Experts of a small language model.
Experts: 256 experts in each of 7 layers, 32 SwiGLU neurons an expert, 8 picks a token, a softmax router.
Training: a variant of Muon for the experts, 1147M tokens, 4399 steps.
Below are experts of layer 5 (counted from 0) of a mixture-of-experts language model. Rows are named router (the router's row for the expert), gate (a neuron's input weights, with its number), up (a neuron's input weights, with its number) and show model dimensions 0-255. Each number is 500 + 50 x the weight over its row's rms, rounded and kept within 0 to 999. Numbers have three digits each.
After each expert's rows: "mostly gets" lists some tokens that are sent to it at least half of the time. This comes from a sample of Wikipedia text that the model never trained on.

# expert 225
router:497403477535499516542430563493527487512555487537482508430563494400381419581510538580434492642429619468542475490572529551489446522481507469462531457556522491519591459477455487474426496555498528537557516571468468521469416583541548470479470454447579519457476517605468477507562506537421421541510514491455511455493374356506552493408518443527497422441465455551488395537511464559593541460474515412574504506508543460503469510483500406453573487487463410454534489529559459593537504540506432537512490562492508486420567485525493530505602597549459472588570498592492527569565503566585478519391488458575433564573520455475465454569473466568434493519497482464533489543464552519479526527546461513444476461565510442501515398461539498493462411545440468495525451483524528506535498579454500
gate0:469524469463469470529534457593507591593545596428482487620439537449565415545543516488577523504447599489420473521473494491432442513484456548490418543488503475488480610442633481493464494492517455561534467589552502394467470545541488536498428447542520538537552457449395559504475515591590466508481460440543494556568549497442575519478548509539481400484481486442469524456398476578601486554480573555408460536499502451526455462461505491494494466504490555505551506576507573528483503497433430548539487456447497507448432352540506402433442535408391479507526538546522547462439476463470564532474471444441429501505521462523565490551482361503472503549525534492529476592530489487505545568566498494423472384499514533508496526521466491498499521372579516567537473518553529575494515452550522
up0:449529480507512430486455419546485516498549503471495454517536522512510535543500489603566530440510689512396501491484418537507398546498512557486462423520493547531413546451540575554544438513533485519504416579523503442454364573495446562490488480418607501504469490559454568530543498527579512509532449498495486537444517535489627421484444477465494500547511484496371386518489463549623496540463490539511494494509432497552505493555478499477449532447525577573545452477473553494419521624462528538541409470441513501520531406532591460433508503498380485542449401534553450446544481548456452474444459485539562496421531505556604527466500441460453522565539475476398466521458474429501636586431572526498500450482454498524496564474525507528436476508521507549569486518499520510572495455536438
mostly gets: " years", " year", " million", " week", " time", " days"

# expert 10
router:519386485554544500511574571477561453522479509488471538508494490459405479504540560454431527613491535517613520534522447538479495539489487528455514536403510387541601532535548461412501557520455541523493520519492510499489448555587581458452540486475536435410531521519476503472540478620457484543479554467455463478477516443408472504470536427532461378525471454547521459526467456470540520463427578424469471493478516428562470406428480459502556472549435431464508557555560503608634436450441455503527439516460583446474481515541502581510633562500470413547583605496424576598508523462525467545469477443508524477522495521485513439573490431491481501642538539524469449505522547509545515569503468574463468464568475424452565531539495509543438508549550453433447427430526484503613523556479521
gate0:406462524419543462497465596463547435540592493527497517485589539469497392492559528574590491400564460550487448560472581547492495596488513502553598430547496524425489552456435440517523618571519511501489505484509377477547504604556525439512553430491468557417475407498576574420493507416522460424431549476446574490509486519555461440549512397502539514503494524472513544569560539543558508434484422496508467460451478541475435563504489466434556481468614475580474501423480521537473429506559493512459530499452446492528526538428452448429538454442466539495445553494571471547486608488493644536456539556435479492558512558499490494517511518534609509419458515529592435455485490588430499583513487449525404548518498411509481467502485508503465488463569428442550538476540541528461472504499442
up0:424536477546450521493495503567601518605432535493508548556513547413501517495447491614431514468475558467504477617491471407512459437527432473454456568518491563512475491488520473557451438404511492465557498411483553486538592434608447434506532557404494573474544527440386612554513510489611462509482481517600475513489574528461561529537498552524424542537459506461532498504441443419493472469477513465475397443536503437427509529494460515487476506491496564491505538473534617440576355562505493519462484422534442470465487502508542658508559493462496547516497559499430466563545540513457460515527481513543499539469521395528472419462509429581492534503585443513528488418474522520534465443528571438521490616525460593510496529519446447522566526475431541498500548505520436454549552522491365
mostly gets: " used", " known", " served", " such", " moved", " located"

# expert 39
router:548427471515390533636508576451497426576540436432472458449445500480430444548493512537388533541500518418634518543523536503521507561399585497442476511519497470486513445485471433531476516576481523641529519483534554540527466489535575541486557455516572548403583481521466464535519508498372377497530508520432502471510486497440481595459561523497475471475481449548509451489484508571573551509469546404576477536469583482534363488551442366449525528522442536482523440610545515526528515476475462643536493459464454518413533462465495494512572538535483508564501487565506479527566483534563530541518410522567416504497463557520423484560510430521529480487505535416490486550566526574449604460547487515447482520497492498438547530538546457473482509523402519444516455445411522454535510487439457
gate0:542403445508458519506484617500529620509534497444490537475489416533489619459516456473500483487609483398519523556481557534492534494487525513534533520496542576570505456572515604493415505447486546535361542475529486481454452597523480576446426474517466426498473524573427543564450512532398530527556468521628467441493505496490496434520529473560496496509603460511452491471494519443539454470432481511469539430478502447508539419396539532534486413553473453543473519533472434381527497425442496589503487510521404546496589486488559420485470551520480485531540469536600469474496527569572515496526492443525504469421358454468478510467469430527475552554565527490396426487509508433508519562506499500549530444479415465581532508530462583468516522398569501516536530553539501384440473595406512
up0:459588456520491420493559457439566585450539456478422502455524482508499569545494631469375530471502455447443567499528587521486497560559500503517437601427537548443542493458412431495500473437539483393533580509483466547524447391526389536504512413524521484556526487382568465442518466534436487528480493507494570503570451515491631464451540524468528464502580492460492605493467537398521525564511603471497496513457491514609516472444521543496568468552513499502456487482470533420503592471458470562499532456486369561429495402453466454409483497522545475504524532538494604512425503520542512499526474502540521480576531550515510504477442525520423538513554456541505476457477477415442418553512519437451524550579573538485499609563541551456480543507580445445532454482463635541443506513528449
mostly gets: " England", " Germany", " Australia", " India", " France", " Carolina"

# expert 60
router:492377472501451481532531475481520498554574435520521492529461445483379437531575582448367498531479606537520492537534481578458444552450514532501451552484510443559505526516554481417549579519478559496475473536581552483510518546556605435441521453488596409438535495592572575438512453587445487628464540470510477456498521446428433439504528422604476459485570438573502427545469421526525543482431564504500508460531529452536507420470511440449555428583387471436535531554554528536570496514444477551545424489530560468426538465532480548553545478497531414598494484483403538562487414491549462556510476476542492435471434506474564542589512394478425501574508543554477490550520536513491512555541474537467510472493478434444556514523497503528490565537510491436456401507566400468551539517493502
gate0:472497513446489487578388525475432496541545518563439411403437529535513481468482457597443543400539396506500471542550587507569465604507469517470518508487487480432605499553677412541499475494499461497634543552545440498436550482563436486505513533614474460480501467450531494505432381597499477502561489533425640588438469514517509477558476406520478570538507487519463503561492546565553397496483460478610554486521517418457529449571458510494499475457520459439477436520512444460526518457469464545530478478462488547477450504535568451546450527494477529501498590510597578543477527527491522532494423443467484421491468497507489491552493534430391537569511536492491516447544473603540505487473499469515530488498508502568521516564513533527462506481455541433481400398560353465471472497567482
up0:509493521459533557479466535500368445478533554590501517343465414431500415529474504583521504515557370577563512597559471468543467523478451535458446469526464450476549494452633470490571431487519509507604499530532473563476490522513493446517549528624395548492576500521496484470514478570474566505601461501475537486429512485512504493635499417517472378542535514524447588599450492550541473436523438472515448483541511413423594457439557471493508461462478569457494513484433459506526513505459507485483501485513509425481435569553546406495508521429507453485621549457672506564512438525505547535481486599470519472472470575515472515545489506456396461512416523447424531525525483467556635552428507516503476443542495483514502538468539520537482513510516505437502533454461457513562454499525508
mostly gets: " announced", " released", " led", " won", " held", " Succeeded"

# expert 236
router:498496512493489535529520515467539512486512499468508541489498481487403356462636495531479518500443525457496515413520497499496524417488515598412511515468583417620487512594576457460471538574422546499541561571535485483536590484569522465471485484422502437473515526576461505537517387481537506515518599506527468441481474397439513438501542529519455464435558411524500469555452475503426569416485532502494483542508498497451524413464536413494573490510521499475541454602514542567494555425493434541552405522516483431406537484563481535374489555448457580602528568516522477503482411575535434594562536492529463566471554567408465497517591422499486450502477586563567477593551518528466437526512499428525422518520494498478577490503541598455558541480533448447441514488473519458542574532387520
gate0:513505507533498544466404518517477492495439443504538606503530465507490458543557517461528551452506481466446428465493497508488498460500543493528543442476500519530559489586614517509468516554526607468516396492500591529452522442493514518475368529577503464494504469595407513473500471513462592453562503452464530421466574466502605457488494474454482558498498470520495487540505571517593466533472472531517388554409458530520562485455507559580504492432515399503499407501514477528442450610537549450497466427577481553471426380443474453497506451546474434461506495574513543514528502524431524464535507522486498524479505389394559419564488515506431564441458427526612631524526428442469451547438600570551511493499533482532488572545510508513561508544528546502455519433512581341458570380489580
up0:482456476516438447498556468495440544522509548473542518427608444428508526508508503514548490524627497526520597443486495531516550470513534507552433568493499539588591485545477544589495490418515412493520496335422374431534519533470544455466425509504568599514525496462514488498530546452575526499587397436546506538537522534432536533500515544540538519498559514498482531533510466464452550548525539547501492471488448547559513492464541544482503488492496509478444464437464489445495416462553522519537499460467630389553522581389537433475440491498470490569492462553451559552501450528495588487473412536488512415448519442498491423622500585522650530500458395444472459445506491493477455508555471559525450520407451412621479536457586493505474518429464458583407394493477556520499509537481493
mostly gets: " gradu", " sugg", "imin", " alleg", " separ", " particip"

# expert 12
router:591462380488482514586520560465524536516496532489492535515424504536529508522483595495495532499524485457519483534584453527496447556490378581481507534540553420538549458502458471490540382501462529577518539538546531567516452493495533521463425447375481499502554591496500515651526495565457477509532576424470524462573500454479440502534536393558498437444495461567481453559531508532470511495519489401457463605547583486486526510497465501429535490522419432473544536531558558495514468426474475630566383438543519396415495473581520550430580574447416500585471526543448520520502403526541497509443539533500462467593488496485536445605515328511542435572509497475547476524513523492491435504586471484447440449515518505486538548518536452468520500474567453450519473521592420454446517514424494
gate1:571437500527542513527513524487476430584566520566512470477459524541471471463533423509602480467506486432496536541457527496485586399482468551456448491541635588486479416545516450527494453516495409531524475468552490533543502547555414458510641523443527504524510590535486570463547474527463486508463529456584471486644506458510585554579470484510561492526467490497533488460484585546480554549457482526453338414417585540487533474420529506443540487476544468456497481542419475506523589537484459520461542448517575558441539448485384479552488406583612538567450453523480414501488415480523529599456570483543454467479502443429515526506534468584582443532471627507392504531520456535440537560452465534507434530492570500560474411490463496499561545521492470491530496445425515451454577470482485
up1:491539515423425507573533538518456463390432620442524474489571525505528490496547430490488485539576516479559530483544363535515455465538466539543436422471477480481529483551565446497445476450474525464429522510572509506484528428542439524552388500530474545394530579498441499510546575478526630452494556490479537579530504497451560445505510557526521545528484514466485477502467483481404520595552467371524502444528514510518426487512567529536550496418518493671556533444420495509496473427533464535590433539624521508494453495519503535512511514483456503534575537542557585426473489457459480427395545547500416449518492470463450447532469549589442506577371513464532474542477551437507491531487465571453472398549492452463508452600544508496539427510553439585503467412473430543519461575450520
mostly gets: " Bh", " Raj", " Nar", " Abd", " Singh", " Moham"

# expert 250
router:571548478546499492553451525437517425487567546528494518473470396412441448569544547449420537548497606429538531461512529529475438567501453481452520541433488476481516427434494440502565491551498515527498468506575554520497407481561541450472491474443535474406525522568505551540571400558453520589516553451529523471598435473422483431404472414537574496479574427581556398515480382400541573498488538465608594454501563422507537438502468500527523500482455508405584500535530541533486442456474384536506469563460501477505478470476462466536534495531435498579490515490458562563530463559527487534415500473568425559580544568458548558534491474570535480621499483469516440548532539491492461587488490500432428461579507503475562511482544560498569421522432438569426428452574470494496557488465496
gate0:481541509486553535556422496489551525399382528433516519399560451610513550525639484421502588415570498445434487537574582559424480508496546471493501396485520481480385441487517532517520575502495521464505445430575489553464533470454487430482485509373533505565480472414570494496494490473605510551515555492499447553460548454475464495476452428452517513444555490519463469481365377580463572464509473443494554461529556528540621425528503521498462582497505401511492570497502591526505432540481519531495578471486486471535479550504516503542564450426461587514473556475507530527490425533492516446422537509513509589529498645500567463505532525465508479568439445539517440503450498477588487469489510480462548528562528455582478439494432511569523540517405472434451414472510405472469482495567530
up0:514528509461544578637454458445467522445368392433511491538555445535497488524435469489592590491471496512409564516522543486386504432543483442497491541483482513410429475436493613497445509503511619540448470469468496518499427553556460508510513518427425436465461568512519503462410499547493520558475464529503511489490482490527468445491444464438451559550457483534503622576447528549419422523460519518478544416513564556431518474624553498503509553626521456490503510486605514489444485539510479486506512508554524483511546532469525410453566371488424600531483560484579477537495438514457524447567531510502526466559457530517507527458613486499570540481441534507431488587579490457542447493478499534488434461483466576539524464462515463545387543471379464542498436545482441549576491401550546
mostly gets: " approximately", " ·", " households", " +", " mi", " km"

# expert 224
router:550392488517476478554511603465521454544541498464445499442472507455453470488575525515399547621468555493536475457509464594438470469484529538458517489443524387588555498557530461377470561575439630550540553522551531563531555525555574471469523481429580456452457541533527482495544474531453490556527562507479441469446517370481476526436531451528518426510499470529517444540424476437495537499435545465483548505519521398503529420497453422486545512499444463481542517602547440529632480432470463494532396542527540454461577558542473535539529533511459454560551576475451533547512455511512494583485534463509504493519488489424419419612502408535457450535518515550454476463547559559520592591515494558505428445467422428450591456527549553534514547497505492448472479432527381435536574530459467
gate0:447491502513531493545514453370465485522519473455439491437593582556522525418538486500572590501495460510484592579498409465453484460463470499485440579509480435612413523441475477497499518555478463522547491494556425577417576444508470560558557495451427419529472534484573413437501515442561411500496549486647475405512497486556482446527510602513426494472456527516475499480631501359495521523544438560583509451553504466383533447455429462425469498480533435497538560506515493524484540493473527530531521471515506494513517562567496557414482516528488565526537394529466445623467481483439537537481545535441498514581578480520450508498526419554465466461474491492530490441455507531498514398601504417521394537455508507553592456456497481474498554497530504535510591377499529429453530537437489
up0:541560468404455510500372501511543507457556582538543585477504485426521563553553523483448370613389480523465439485525577563508457519552510531515408491508569580456590560562496511600550468485513556516490513589535549523443463583499476520442520525516435557494456396479457595489489517482469447498535445515426466504476470457497504581521490418491506521459558460480496535516492512507447521423502474429466467591537496472566488400520550520586505480557484584497497607535578584491518579539484461442526499456431551492497476460509569506401497507494539547472492492532530450477626457480558486467488487555519497501448497417390436476466570465496593483496574588470497510452448517464517537608567475563524538472509515549457455498542490530486409407459487458485625526606483559559394465416496512
mostly gets: " moved", " took", " wrote", " gave", " get", " taken"

# expert 51
router:596418454470493530577508568487467482523510466508454511479515545437343443570493510518394505490536570462620490575583536527505481477381503481435531484535503489529480433530606438502420481573467538578521577507539451504570529534574557557474521488490578504427563511486413487545563510547449412500516626479443517438523472496466599561461555486614460449457478434612507448470412498494532516478469582428548470609498606432495484543493504371468538534486489484486545441527495464521497487468432505582554482451508529478409510496496511570504559557475430523570508525529490532567510471510584508543426456452481417464501530499528440498492536457544497410506498508449524452530563573570468593511527402525447442437487569451455545484513525517483529456458523479399525403489446516468538525518418525
gate0:552565484529446482551460541430478453522489483431541497528503472518555508473481550500539500528508497516511557447472578513458424508494555484462489459420474550530436523466515530466457497471548493443466530560493496476560510484573485537475574488426463529548457481572472468623467483396490525474451418447491580599319412525492462473442428470437506495553582512610454552525511456478574461562545507548496639529478478548501585441412456392453517508510617522542459576508440463520560563598477500521428532487527464503454516443632532590448461497515467547485486560481586517587454491528494471483453629599606533477538404485528485504470476543379450457504557481491492492549464455456527548479488557521569496463554498447498458442610415577488528506431539528448437507449517535463509473491563541
up0:413546519485435592534475479424463419411479514612461448444497519523578485447470517549434385502465499476571531530453479581567523484464480516570546523565437445482444570445463481479639452510500515569469519476446560554431472456513515488479572478502468578530487501436460488549545571494533539477506373490490621432564531488503527472522598488441605463495608473542505395475462506480541519409398553433432558517467501426523460515464494528492508507453486605551490412581581480489538480438524479558504455453474502474502495398562523499463517518511509503543547450421452595440553522608493513471456494461429473516461515503514455528549515525483520490551421553514538517448546482478545452507499606435498519569464457565555486639473457464510532516532534532506616601435470509506421494419481433
mostly gets: " Army", " University", " military", " Police", " Navy", " Historic"

# expert 126
router:537443468529536450559474557498483452559548522538536544551429477413443474492562507422475473592473587423556495436547517556479465516514509532503545529414515444546518456588514539422460525536496570527472514537564575494452456557545610476477563447450572418412509528567496533492551404573466498619480541513503486454505484428378478479440569429514477413479502467561531410546555447501474564485476570452554543514438505418500483399469512485478573484519447448396566474593644460556596485464477483557500423542522550479491480471569451515525543488491439469545532592470421546619571518519547497545410483466535454528550453494408466493547495411494443467604533506559487420513513530508519522555502486549479502451546440410475560459558516546548533508522479485480466420399557431477545532510498508
gate0:447548481510411418527553464634557463439422410526416473524477457583479550494481518459541574510490474562543423489522514470459544449507524463520652619408515466591499523610471433596496466526487467472461489498436412642514502540485501486491510491516421473537456509485514591522537421506437611516506552478487502450593498519512487574580502573500397430546465503493539505447495476508425434531439521471465534489479488512517552545452523481584438577482493577517506514437491557514441469480471481543547569517451483505493457421492515498579500486506463534485495530530565456545411435500518479538419525469468536586490601468451617446479466506459506492478544464449473375506480419508474479362492495574508525530469459599451537678449527482503504493546480485531486476466552497502466547496557562
up0:516441502486558578477518491401511598545499449484525637449526581391470501516564522514433457473514411528508502544466479518478530463485381566422491485497478498488372455408564556486484496528521548510473562471479576491544624472515496551498506540442541466464584548451455403444483493481496496524433450531521502534447492569535533484478559466466539549466545524495431518526501575482470538528393478549519522471526452413579450456419496546466511471557546477488527520420509541492571451427498494493451494469524411417530536557453574449510533463437570545489449426433408587456463548535503507514496609525426479527560534564467445449499488457559477524521512524506567521520601603526512468606519473417471478475567621499482529434565440440418524568409464474427476546501507402539442549604475551
mostly gets: " been", " has", " have", " began", " was", " took"

# expert 182
router:505504451541478491561528526466514477539475511511433552407538508454406468491524522590503483578535572474561491492485481504465515546482492519417565459509590456443472416547464460501499518556501538563510480555445498562486390602540564420427457491460590525460554496560428438481595492518484472595450478403418511445583376446499592459527502397462532496447468453571544414521485465529505502500553540515545469488625519469542478393495482378541570515537410499530534443533565465557546465491482435508591521493533497447435546521576512460468578592529503512605541421621464482540570432558508412550436511507516438506585527545454511468524458455538484472513437495531478486516547528552558419580429450529457513526552508499479556452486556471466502455542432425506497444483506450503554526637453501
gate0:429479460518518579439578502462497499565533562471506529398456465471591466497460565558432541490415542558525463418449459423374527510541473545509526488472518543517491478543457478495482445575494528525567442530450467474595497520511566507471542483517538505527443537600610541499595488496415469550561450457502517435589526518512575471429457561521381441463517475504589521506395397627459501424551525456440480571546497509533488398495551476467563531523612496486509514494501409489496465496422470503512467506504601511465464544568532512483413564406396486552524530490484441526529486432505462461514612500529490505483398522430426490489450525497446499568438554545493501575501468481557515500481384583573541464506506576523568450545449513521519595440535508519429547437563573430500457437501536
up0:560483462504518556462583566500447526585480557470423576438388469510580472581484555497529401392525533528518520524446466406471508533526433574542515496487554518458495491498495520469478445543572523484571514541414461490570537459507516549539464509543537476544454518524502531462483474439446481458512464470450465464541486596528527536424441490506433515465541498540598644426454489519418507402552499524438470541499505476378530505553501389438543571541579546481502464482535491481491595520529519548459534503542602428469531589566554468562395490425397566519522471487504399477559465442448538504467578549483477494459425549544457556476494532555500500531422600459544582549612502521515572446414410525522576498524477477516523453549445501451453549452430554483411446403490513538519441518435497
mostly gets: "year", " second", " fourth", " minutes", " half", " double"

# expert 3
router:588442472469565499572451421541446510516499528494531475483540478377396434583550533452466529540453560479589428515509550588473421495423519481472557549475517515512533440538535422461451470550470602626537416528600481510547441526526601504424519454426597494459558538500520456515624429594379453539489610500484479413547427500483538531456508473543464409483469425596508435473477509520499516491438528426538501459539618482467468491505507401471538521521467470486522470523568486567484484480463520544541502531516548392499559515483464552487547496434507458599525542525506506513479431515593474502461527475498428540481506556466501469557573438553463412503492582504485419505571536500476549574490436548483471533573526516416504569503540522488487521530539440462514370518511478446616553536452482
gate0:418523541442502587591480422466510507538459499477551489449458472524563426489486471505484497506524484424481457540530562491505492522569555481506564537469435491565559574547530568575550505519509505563421511389514479519565554432464511528489458463510425416572503472419555499485479481459451419518505523501439563513468521431492460461527464534526470486481422507440444535491526542469555579541406414532545578490467558527435570533529411495569494498518492500448464515486503474490467473410473510527566503442401535485504608564554571520419486612522542505486456573567602603488497517442461422472494576389500476549475510470483564363466545526385471478519504552514473541503423445512475464543483464635481470559461433382471526542497486508396501540545466437532467564558551396601518574559538594
up0:460438507479588460579498484441488371475532385496488548484481477547518550609508474456517591520536441428453454403537486496484547602510548500579503570539464547465576504451573424530495515461517516538466510477516542475531426444480489457457496467481441433459477491480513497480459584489517551504493541495409548459513464496488515438506552533480496528529557489470530478640549434598610537489418509475611357515469466463559544459459459464533514397543460394543482525496630411413454539463573493461539475482479461518572391595429624507516413535510443522526560452515457568498518525532472517533514533608512489519508528530539510456608475528451529483533471567463513503490464559481406471588478490512469435548512473458502475490451516493461501577447536566516490409556589535502480528487483371
mostly gets: " School", " district", " Republican", " president", " school", " politician"

# expert 129
router:582463357439497505514486516494562528512564555541504514461456539547470510535508564509511512496496460453524530503618518537469425543507410607497456568512528441483500516472458456462530398500452588533469563550596538474498473474525508515491439493423520535442502580475501470638496436551496456552507553351494517422559489392452511499573514469546505502409486419527535450571518489563547521443509473455482448544525613482539466466488555538467536464471431476469523552501545519501537391501475496575630447458544460430442557520569547531493558578477428472568547531603483511471515435533579506565429565511416411520549513478518526445597472370513537451574458523486583484529556532479524463552542451508422454462557511500464504570542512473530493509458586427468504444476572423450482523475391494
gate0:431481523483422523574483571504543523499416563433425527521550528455559528482442495523523518504533484497588455497567486434551407468501483617472428451538570467453506456465472561521490483523533432563521582573463604502608423477485514405502556468464509497511459549505506519517472473556502444527590488414546477493497432440542476448510507435507504519466508514488383503516542545550559487437475479478438550475547416492571461507532556447428502493571557402480460534564551515487470469493487464593462508463658425421515480378523501491473408537506512519472509626485514560434519503541530446482556506574533445455548444572377522558530560521519490493453488571564591487453492549453553457398440544418516506512471507608470534477498472473432461543426498616458543589525532445468508528497510623
up0:442505503520480567398379465542494535422413443451482492538431465528490447492495428549552495502454511442503570525575504571429580479477531512455546494534472503526504490483513499492482518511468542537570459528623485502440561517469489535441606482438492481553513571516562511473452468478477527454437529466422476539458511513510500617464456551484576505512473476551432454499477489545524509511521526499551456450449490481477442605536482500538516534443615389506507525478551390513428571683567514466558476433478475534475512574396425565556522446472483556530475483472493599465379495409557515454504514499457520539547419483601497520567475583471474627442492544373448468541434483459553569511626571521511481520536517496482521569568485439499544662471519486498551493508521473504463456496499498
mostly gets: " Bh", " Kh", " Gh", " V", " Abd", " Z"

# expert 160
router:602458425484451472565520578433494491535494507453491506466539432502415398568505556548448529513478531469590491540556565501497503514378467500410568525475526480466491474520449475497444495621464529558544521503495528499560474500613561535410479388517530475405601532552485461473523487537359422514509554489429511448551504478453565555505533470557440464465479451588529461500513422444526513432463548429576418603510621469534431510521507354440554530544460438500557486562576507546533532443442516597584492437502538426409488480479463533521581536447498497570494529548495466533550424534560545541468467490525483436496500579491449425538538474552505447509513541420518425529582538564465620498508467512425487462523527499447580421519530534466452462504516510441455495488459504471558526491423495
gate0:601552516569480443497503461458507542441529530500524517422591444445515513601496482554533531516439500520548468520360432550458534526545621405469479637473530504447485513430455477538488444569451477475501523514571454503561506518468583444521517471594433496422447559409449484507516540423490407504501413508506467414478554465508576480556475465465449500486531510501502527448507538504452495558553589506467558440504493495477588450437533435640489443475503567556492564472457417520497549673467515528538501513504425571482481496449482490468580478536549501493448414495505556482580566413519414488506426510502582437586523587524537544429470500519514562493414532478366523449481423425432535469420543435535538583494550489498518565519561531419529497487486519466509542530475485498547535505441503
up0:445441414472644519520479497594511450475507401526510512517509531458448487584491581489557484563487512571482547479531380408515463416425495575547522513493523448504520431559567505497475467561561431572448502504557498449534564553439355550508491527519467553496548547489383466495489433522583469508577493415619517468429512520508598483429510539540511504485567503471469490460505546476493478511386450494541513433476470463441473545453484476509495531541609427470477442460466507471521538447521529504519506503531469456511501554477490426525500496503486433511495524574587426491507534539541565484603556503415402520451458392450484443534479549392507530490414472545500517476456596550441517532506524565525514625454513482519437592593485430490494650527570505400530500445517503557456487489565509
mostly gets: " York", " British", " London", " Royal", "shire", " California"

# expert 65
router:519472424503518465554535523451536494555544463497500494554484422498468411604547603588501524600481560453567557512515449528508506531406536535433416536431527470426496480486485524487553532509491530546489511538464569535493426459556535481398476420474508485531594575590541521543449535535334468518469560483483489428490505498502542454489678521512561555418496432527531450508477466453490631572463504490631455571525641530522423499590487414454521469479424461500512551505474561501506497461418441543586522498516496443434518576471505440496539515468439506517516498497458506471561429540544533599480466474541476436527511555467410387513515478557473490474525511448535405585559552478456587482539442534499491531515547445457570421540570478524509497439471470551484477477439421535547484532454517
gate0:367485494421567469532494469587425579496466531522525510544497454456520409553456523548580517593532512529486543415539537543485528471465494423484569472415569467515487473573495464487623529512495459480519467498532553564605465516453512452368618469492524520441479480549533495513440470529463554477454529496474537464538553551508579492565650458475569537486490458544496451515449374436493586390613522551521601455526543502540564535515481511534472465560479468523505472478577500542495478437492454434457506439577510498380489625448579441481502490509419505508551459459398550489489463521486560506524532460563521458466511569496495451511473459573485558500548558426497470558514607487492509473510410544509510468492469494490580564572438561426518523448542456474527419593464444429438469465478568
up0:517510476525421504491518531593533522467524522531558431503464499495518491571502495480555562534467563501484541532524580535492493538419520411511472480437493508529430558430423503480477534488514418550542535440594532513562465533463517461534639553532499543464493449491552460506423471503467495465586433555308572490491543505498402509593444454481490549417497501532498549512503457508470493348593577524578562529482485477602504429535491580480474453620498528512515456570501535599458544469497487477431475425560482504407523554484563466499450520473395573517526472448575526499540545489585543461536468519613537421511450457469509462459504474506500533477509576422543537499535575430425532491523532507488531455439473490535591600544417468382550506453400489493569496476475561419409449492498480
mostly gets: " Boston", " Angeles", " Philadelphia", " Washington", " Sydney", " Carolina"

# expert 125
router:541450336516508538554478513523504545568502517465482537440438478519500520522496571536506542499552472430502492478589516514523444544484412611465515533493527467512499482584477490483458428516434537577538510559549488476541508489529541544484469481396500533461555561462539455595495446506450462527492561428498526485532516450463483531519524494546488459436461442573527480539484466542523554429544459409469482517532655492423487536551469457480485513483434490423543579514581532488518465441493488649624334424557507433444502490559543571507554558441419482582485541474478535544498430537547492569463475524483471529589498504465560436609528341533471448587529489547562502526514504450555493517592472491450420393515497524456554521589527485485520488470529466400527472474575439397454506535433512
gate0:400461516413525536472501467464537564480445562474506452478396468484519482552398518387514502484437521413480480517480518479542423519491396526473469430471606428489494498510476409582548566524588594419462514462494473504482519513509431450496547545438455434391538592492486543538530473579449520481534490457459484435509498520479445487501492558498560476560442509541465527492443463438556569437446545413538477487541461457490564427449546420539501466420534473486567607460436416527517578466548531541474500458567491392535512551582519607499465468586576553520397500495539516459472522491474543463522467494509468494552476583480668443507466492478508550524569481495529487600535528543511539541536461569441542527479530418520461494477433517517461622532597398539549436484584537489568462559473546
up0:568543517497504566512570515456429513479486462556407567548524502542496481445524472580439519455494477506481537485532487495471551556576488516454404503593464538552488509574445438318447479542461497448567550475559549546568416492478550504444500402480514514485564480539475524443471425567513517513533538535532471550507471568546481362539513419524471452452530460446485504498589470554517468539456497544435480408516504542525538513515558609447546543588458441414449429496601505407453391491439504471551566655466582604448504525457523421480539512445430498487526532528458583526501562481581503571421563458529535524513425462447575523593524392493474413509532516451511541476481456419473421507495546491508469501509564527523523538457557497537577437548484485445532585527544444501483564472533481
mostly gets: " Moham", " Raj", " Abd", " Bh", " Ali", " Mah"

# expert 148
router:502409457494532464520519525507501421531530576501501545560483462436439478442513508437454500629459583456584492497522498540462469548507484500523470551426503472584552435586493535425519514520490554519523484568595508467472459550502561491501491475439510399414607542577541510528567411531478473586414581483471539426550488442387446523465543490538481496483446447538513410585495425501550563516462495443542500483460532454475488452393453521523552451537460429478523475608517526584574498482398476530510436566531502505510514519518448480476540533465474493542498577488478553607558493487564439510425443439495434548544455477450515561531529444540490425639465513519499414473527561582550485535492476560465496490588486417505591478592528523491542461534449464528463468361580511450605610527498563
gate0:585453515458417473465575445514517456462467562418514401441513477499473492478504530428476528506521552530507496493495533546460508617553577475472418461565440472506569542572481503570510488506506531441501538579462411481442481498524448473478458444512534505568465530625473514484456518537519455453499478488524474521515449544338602412528473550531449565504519470511396575609507519504455522516423525467464439446543560477550461470427535523584477488551505451540510441515433483471480407467499528460511554433536561585514556489479431591470470526588545467499433483514613516571514522560588360461504515502462496520570536538398561556586467473532555549482597418442426405520483500539443431538571445506496513553430457538543510540480404446373519458538427475537499440511497568531477468532536530
up0:441473502471410492464523495420481400528431539545558576556428507445511468466482502434550537542476517524479552557524505550587455533541584577524472411492502529495459485482467492454591477498502571515472490497480487498458380484477560406472547501502531510466464488519583461484496453380507617641446498491525515474476556381521435489590574550480484503505456478511536494508525500487559419438569563563407579519525522612433531470439542472515515460527463510570502466485438395438546440478522521584500640413524476447554537560503559503484457499524584478488500496455440530477420519520534501525481558468548446486569491460579599480584565484475460420551570495447539601496469389528524483501539525521522491439487466493502450542440571474471610492450544412465492527427566380508513433546541451
mostly gets: " is", " was", " been", " are", " were", " located"